config.yaml
n_layer: 15
experts_per_token: 2
activation: "gelu"
router_score: "sigmoid"
balance_loss: 0.0114
balance_bias: false
n_groups: 4
groups_per_token: 1
init_std_router: 0.0108
norm_eps: 1e-06
optimizer: "soap_variant"
lr: 0.00194
grad_clip: 2.0
seq_len: 1024
dataset: "wikipedia_en"
Below are experts of layer 6 (counted from 0) of a mixture-of-experts language model. Rows are named router (the router's row for the expert), down (a neuron's output weights, with its number) and show model dimensions 0-63. Each number is 128 + 32 x the weight over its row's rms, rounded and kept within 0 to 255. Numbers have three digits each.
Before each expert's rows: "comes before" lists some tokens at least twice as common just after its tokens as in all text. This comes from a sample of Wikipedia text that the model never trained on. Tokens count by the router's weight.

# expert 8
comes before: "0", "9", " States", " •"
router:123099116158119142128157126069125148126208113148169122114127098146111194081111120168132171146104095096103118097170127131120103148124092134092214143161137149138171107088099149118154168164112079
down0:141166152148129123135069099135207140071086166159085133137110170136108159120167089109130170152162070175195136117113110149140155139149106140113218120137148103126150129056122073184105085129151126
down1:122127140116179137126104121085181086092149149166133122117079073059144140145074114136119118146097130136187142112130136229128146111113145141121109176157132112150077111191162120163080130132135124
down2:159141146081067122112138079086185079136096120114150143087132178130146123115190071138163088103147168116156118131078154118076092161066093133088163092141136142134156186151136122048052152137150145
down3:115206118149127154112120118144147130146169213125094121108132111084121142092135142199134077157144128101118117117113169120137157136120140123162132085126132067071081101097150195118136115126084143
down4:126164052111146169178146084122114111119144152154111147105108173196136144082083139170150168079139110089091156128120188070112197118114150172121153102136150117145112150131096135166168121146109169
down5:151078145124093124130149148141175115121114126095155175139085126121110139104141146120113167149131169129150154108115079157124155114107132103140105144080145139109104124159128111129167107128139117
down6:174106164169218103167111137166109120132139175141107159085216113101072144112139119116187089145148159099091109090137110146127152118110059117138091121130109101114089100118106081129158101102181087
down7:109143107126129083121148167074145175108141139117104133177082146100103130144162096202129181085164144143172114147101133116070100110175128177093090100142127170092107123157045120122150119142140050
down8:092138125066117143156151143070134120088145091120125167092116120142130111146102114118148174151128166134197156157135136098128157145213086083167157175109159145135150143100198129137121148094060130
down9:123119139097150043079127135170115130096118152040032128130192140138128129169197089140113119128114120073188101145135130096139140123109153188097117176111119125128120129087117105176097120187135111
down10:095136131183101136141137042142196119172117128132057137125132131136147150159157109122203146137091111207137154108115184133095121145132120141149138136164161155091106219211145100095140150133173123
down11:102147108115091143130166138077126121132178166104125172134175148122155159089165161130121147146141132070090103145152157104077105106159119113112194172228149106116103066146135089177190134127118165
down12:133071168141112130115142095128110187118092121130192122122131128126125107191114147146151182141117128156124124141122155107189151105090136060126127105136170135052169095092130109104134106137182195
down13:155148122121096115117128139132121044135153130187146129143123138134117144067137088077125113172115152115132121181140067112113104115131083131154091116189110163172124141138163144100157091089136178
down14:177158163149104118111132129130129101142182133163129119157146151091128137143174082125093152106129115115163157113059158097166089034135090139134126111129117097095165176089141098158107124130134099
down15:179145137122114154110149121167132083089119165127113220133155198115126115110136110123099141111180149189066125120123106081152116146148133115090178066156142083184116105101146108142118168134096123
down16:113127113160184141122142171135052102088099134084082124135089130160082187156102145152109183131206097120151136069153101148153111126161121124182088105131097097138178171130125118133100135188147083
down17:095145072127127132149146091160121106129145157044159062127218094142139126121095158082131118146130103188154147131083145162131119164168079143197146094163133115084140083069177106161110107125107136
down18:162135126123119094144153150174120116096156140196088168150144180176188157156158125154083146125111182108150035146139137105081103119092208139114175083155122146131134134107109113103142158109132091
down19:112139143095152104197077135178231135097111079122103093105119084076104169157123128090076135177101107196160083160171131121101123073144135146178119114148114141149105060098153123070138166145120142
down20:078106132117183112116149147085058130142097155084106148088074125109127126134146119164122102171129130090120146152123133164063207102066151134176165198174172153137103160132111139107146084029089085
down21:129104153188094175140106126142097132165149095200130094151200144114149233189116136152169198171126167104087122136121095197108060136088061107105087108145118135132105123143078192122107120184116107
down22:175157104132102134114149126148127107157126170159088150102120134139106147129113113086097151161132080139098135092146112079077172095103147196090070093124163115126179117123162105139072134125157193
down23:068114153159138097141167075132112114172144127085039159110138151141132145155166076088111123138168147069147140138066109093140156116124097204155173179174139161152161108138080120116131158147173119
down24:130152119082123132128125164133179156069179135127158136148120162104143176116194127103114177123120157126078161120187122131105111161122100116167102178068110041095147111142201132166119191155158109
down25:141133110060159084116158101112117124160143132142118160110145120173087116172161189108141082191084085095085138042144109081105110201109115131122118110090112144090171097115138157106140136144146082
down26:116102127195104106106130141165134145099192128175126131144054096166148150122095096113128122134093176168145117124107201100075153136140155107059084140140103135115148076206050098218153105111142126
down27:155152143125185139108102103126136135155142133143161162066146169193137133135130104098084136142095125154171143104184103153147171122141168143136129145095146137140097081175096125079107132138062164
down28:106142156110156162063086166151146091153090133151075157155122156176123152106148168116155080157152106120101109061120106154094160130036102152142175193162175202132154118101168127139190134128073095
down29:148143151134096126144085127150141111200108158153140087136118108149132132162135108106109142134086079081118104082136100121181151053108126196179152140160139135135132133132149083145173105124105153
down30:119121130143132150160142121167109141116169119115119204129114119186118102165131097158133070117127155115170135138179130165155150159118101097115093156125137049121121133160092148123116146149136188

# expert 7
comes before: " |", "1", "2", "9", "3", "8"
router:154161122058126103136083099091128116119120138119123117124178100187066120141126132146156134119140116083071195095133139195146133168100128122144225151072127127102102082172177122125138181107099103
down0:118128114131146146146068112131140114151093165141155186092161145161094162191134120140142113133107181134114162111135143108145148127113090095114114104124143171128077147111165175138085173152178153
down1:107161099114143158106154062121140077138147140089129138103144075117124084146102076140124167191136128120131100098115129128100137153185158135104052161109153160142140092184135110151169119114121107
down2:159130145123135069128135135106115151158158138092165107122144116150107121146085172159099137111135104143177145213093071147145095124136081087193171134122093108161198113129108107102160087123137135
down3:076056108170184112102173085095161187118077133110116149118143098136112132116127132183088160121128137192163120088136128132197173062192164147113112077179130154149174073117119090136141100082107107
down4:105089121123131108113099072161160079118142159180151134154119127127141148110174133067085061160163149091138076143120148155113168075131146110193102095115081129161131088149083169121140142124099083
down5:128115154126069130058207146136106176148115151112134118129104172052089106156144101119103078147165130119169101148106067124154097124080200126098140095129097149124144101138145104126165140169118137
down6:125184153116181149129120136068092099115130185124171236103122126164128104077178198108084129096156181117146184101063147097082177105087160108115174114105132164115085160155136119112162106112089071
down7:092148122154109125121084075131148087137153160111143129116168122106152119094082082122151111109155129145145166068145106155105127142055157098143109167088164143139090098174160076116138121110071075
down8:154171133175149085112136112150214165192114138097175165140080199120099100123110170115126170109151106092197162171087132138105118164120125078145161072101114161229104142137121147151158094096122181
down9:141134148101144140139143122155076167113115094172148149143144140150211141142115111088076214137167126141092126117077132121138151023128109153141094102124150100178142186115088155155129140119169170
down10:085189130158177094159052124096225080230121138131119116122143112068105128134069136100135089124084110176129163124153140165153184061141105184049114202158117102136133162137136102125113132146115128
down11:107138144137145183115113105168178123102157136174148050152122033081135150127152122174120171154155131140097173161109167156113156122088129070116078097139142149075081095167085183121142141091157094
down12:098136155085079160158140146133106155111132101158094164184129118082062149109079163144151133087113123099134186129120141108196111173098111145164115068160110123157142125126095115067051106128209072
down13:122133060163092139087149111176101130151100149114168177107170173103147156168160146144116134120074132053108119140153155141156127142083067158103193120133143135127132079039168087190190104084142144
down14:181076091074150124148105114161110105106139108111147179131093143142140129120142102111115146198166128105063200171098084152103148164124085124184152130099156124098117128079122081138116192145097134
down15:103131132122173154134056065145094150098140115096112095124031118106191101113124135218109080120120148163069152109116125102138200116153121154155181130199101149128096150149148117150129139081135107
down16:085075149203129118148166140102131169163110147142161086109187162118126135060112151128084107112170143089136125051135116189127110128120132062175096138165139167176120173166107122130130159136153130
down17:071141130091111079113131134161142106161123121092174065088115126191142139143057113098114113169144109158107125109134114185066075186135133174127098135122181221157165090137136150166120108125129133
down18:094105090127101115160164107108136072136126151107193146159103098161065132075129152164202088125102063130048107132158126127155146066133150113080159112102136114102108158129129153138173116102142110
down19:137113178135096163154171094140100095140122094081116145108171127152096120195089094139181132108099189105134107125138109146136125050166096146114148103126171148160198105140127115105120084146133108
down20:086113179123118072207078110121153134107069068110155074110125213153164096138145064156105178074148141164054124107090081157113101163101166192089178180114121117145151159127080093167125145096163127
down21:088128161117177127159149044112116126162089124100132167098080133112137096159178171131179115101058150201095153152144142094122114120167114159134138111120165151067156216130099069134126176193116119
down22:157116149143119118118118137131176135097126157101229126132036197162105100143132146154099116182227088154126153133115159150204139141102158165111206096105107059103063115128122098070144144112132149
down23:157127111113175160124087099108156139121125126081103123151104126051098146183108131109167086059128167125128171182143131168126159170150137104054118136154123109130166105112165117070126142188146209
down24:141165159157105137089140097162150166122151120164091144030116123075131140149121132107114177095158136101106137182103148128120168112140141144167090101157143110142123143119070107233133148085098138
down25:102073134121117120107143128135108117146162107126084090176184100143128121144093144224077075101123159060158080146147102118132132166162156096080120150160120142161115128139159100134151167138150184
down26:137147114103141158148148123132115105129097121166176140131154093131155144140141117082194095100110163107161126114083126132117103144225148105127107116087071177153122173137110136079172097100110076
down27:080147129173141102152110161104132087108149114158092079113148159087096062191128106113090124102145117064160095119105144141197121096134157116101140142124160154094138118143101080156120100126142158
down28:070069125126098133054106101071118195147154118108109155133147085135126128104147100137156127104115109192061177147094111099095114087192143121069127159107080171110102076152135141149084039130202136
down29:125119119141095122044124139148053118073079073125187058148112081136111154125107121116160171133098115066123107139086065096098108163145126161139101094121146137141147067143147103221117179179092148
down30:047072112146149087100119142152179161151180150098143214129071127128167143076164072118193169118181153113078098114145153168103102070136103151156139138140127140082104103157113092137118120137112166

# expert 14
comes before: " ", " the", " and", " a", " he", " which"
router:144163129167103165130083150098083185087100181137195043104158117129139176080096101117148142142115121098061174121158143116169094134119121106136126115130140096115086081155145152125133107167151152
down0:139138111137138150108080128106098162105171142058155123061178154184157123136157116123163164106132095181157114090133115051130144154081078171082166126103156121126110115114172167127086098127148079
down1:129169084064153156075109117106132125154102125118141148110097126182150214084109138120068157082117132162118112132108133162098074110147133078100141090123137174140136155097140154134116138182106160
down2:120130110123147131168118135108078174125097114157137102106099117153171112151167093116073132123135156155122169092141098158143099140127124131127205076120073101140098117158150147101115122119098142
down3:103144105136155184171115175082099178129135153080067116110134146105103154110134107102160092099116082173133129112125192139139173100135104175138131128209124169135127148153060078151188162134122144
down4:146093232125151147147094159135144081135125092180154118152102115173076134132094066129180131135077117155156134110146174128108126118110123129136143035130123037186089133147149089179162126190143073
down5:103151146093123072140095101202131145180160179134174173103084118141175130155076099163126128147122070118150157134101155117136146133158091144146155081140164099110089117134114125055130122100087110
down6:156084046147125118150088163057127111141141129147160165233145089149094089143134059134132114156152111101183151103147094122142095157110102121185066140146094161198046141045148087133131124034104130
down7:204111166111104138156132122142155130103112147110166110180090153103062202039063126092117187080126136110174162144165183172115123138106123075100167180112134160114133154134163131130115112187167153
down8:161183135089142140090110116129098167093181112115062158152134138178093094141100140147192132103137099105111128120145074154170130103154151086139126076101185192140127086105146134061185118124158126
down9:154113085160093056121063101136195179120117080180171126124161109123054160177095121153118102146114088147152160185128117100104128078116188131145130089111113112156171120121105133094150074174087154
down10:106175144157167069120078148118166144137170056170104144109111106086162078114103116105175134125144080169119111175139103115146115056127181173153094127114152152159144152198095156117128150078161069
down11:175111169151165111137124126134084159125056145153143142088112133147136124125130117114201176196148111089128160102162130080129130095135079109147133101088160112119134109193191103092133157067136120
down12:128105111153039172156122093117118118099185113143139122162094161086109159131139129120081170144221153141126095112101143144085116099121161109178151106147118093183136164176164146122133064161111132
down13:134180084104071202117127114059105097094060130140084121160155161094104126130137109120115147130100120137122138170116175118183114132145067100151063167129193158140189151117111120043091142105147096
down14:097108133079106130128178146156151099132122153150102157088126084135107137138126164164155124181170163082097127107115132091117147113149141176094085158128153158096112141120169120101127090140140129
down15:156058131133132109106114114128125107124120128121144144150147130189091118220125104146108155123127132117132123169053179148125120196084113113082113157111176107149131111152152167161094141131111146
down16:098196139149113107187146182201215117157135140127156134082088183151075119179093131091107111102099141114075095154154107127094122115162160146185129138094161115112129127128079160138140160137074196
down17:136144087123086141121135116124151154131060174140163108120112128133129168108207102106085121127092173145103177129087148108150090116135094160154134101082126145113158123122071109165188094123138183
down18:181087185072151149154133142120115085140138147121131086132125106067164152166141143158129131128094091144082188173084090117119116103125172118121141173147128133108176150088139108127154172158156082
down19:172083056091152109154139100123128103156091129160087143132127166052101096149070045118119157176121145176102131064158168136162103136106121135180119162156141133146139077142171113048056142188117155
down20:113160105193097106089140074168155141171115131046177139155122147086116062166163109128161113140095149146099168103173196104130129129096145188136114164112113130150158164096125099122148150144104169
down21:115141144106121114087120093134167187099077134082148115089168129069168131134153141135145123123068105160088080133104128169073175114150121108134084113170162168119145136104154090172117130137142167
down22:086153110099043129095144191110185107139155131175133130056155082096152128098087134101101077084148147111092152035169158151177155105160099130097130128166129136123157129073189129066099146134143131
down23:131108158111080118183123126124145089152060094150158115135056118111207077169149190144146216084128101132152118136172162189080127132159146109109139093119121115096165149168104228147117114122087194
down24:138154097125146075150133132157110088093107173101127119121116177144088134148148095139127092078132135113176130130110153132145133075171125231158133131187114084155109121110127108193133077110173106
down25:156125121138159125096154127104110155166143114188128128037161184122145092159083175086095106045060136168156149070132074148139125133142100092171150134167156133105162130124136159140178117167147126
down26:119102090146073133081126096115203067103120127131135148137129154140167117182109142177168199125128134116044111140173155090084127149212113099112135110139104121140098099189075068107126095078174148
down27:143174066153092093151128113142111148131147069150102186123157117147124074105094129136138125150143061135164106144125095121081124116095073111144147176129140078131116138158150073142142106155153142
down28:166036110071175143098087104114159146110067163133081087090162117145155114158100220122137134102121101175069063092125188132060159162096159134140125161114157149094154114148122186157193142069105107
down29:154194160085089119157128073181136142116169132141107153128120102147108157126181096096074121182115068097121136145139144135100155094108162083169117144149138191100142115138134132107163146160102131
down30:104071129074107159126093189178189156118109141154122137115120149133152143150196089112135038077139101118114095146068174148175116076106142140113154171069137116058109142167176100155080143110149113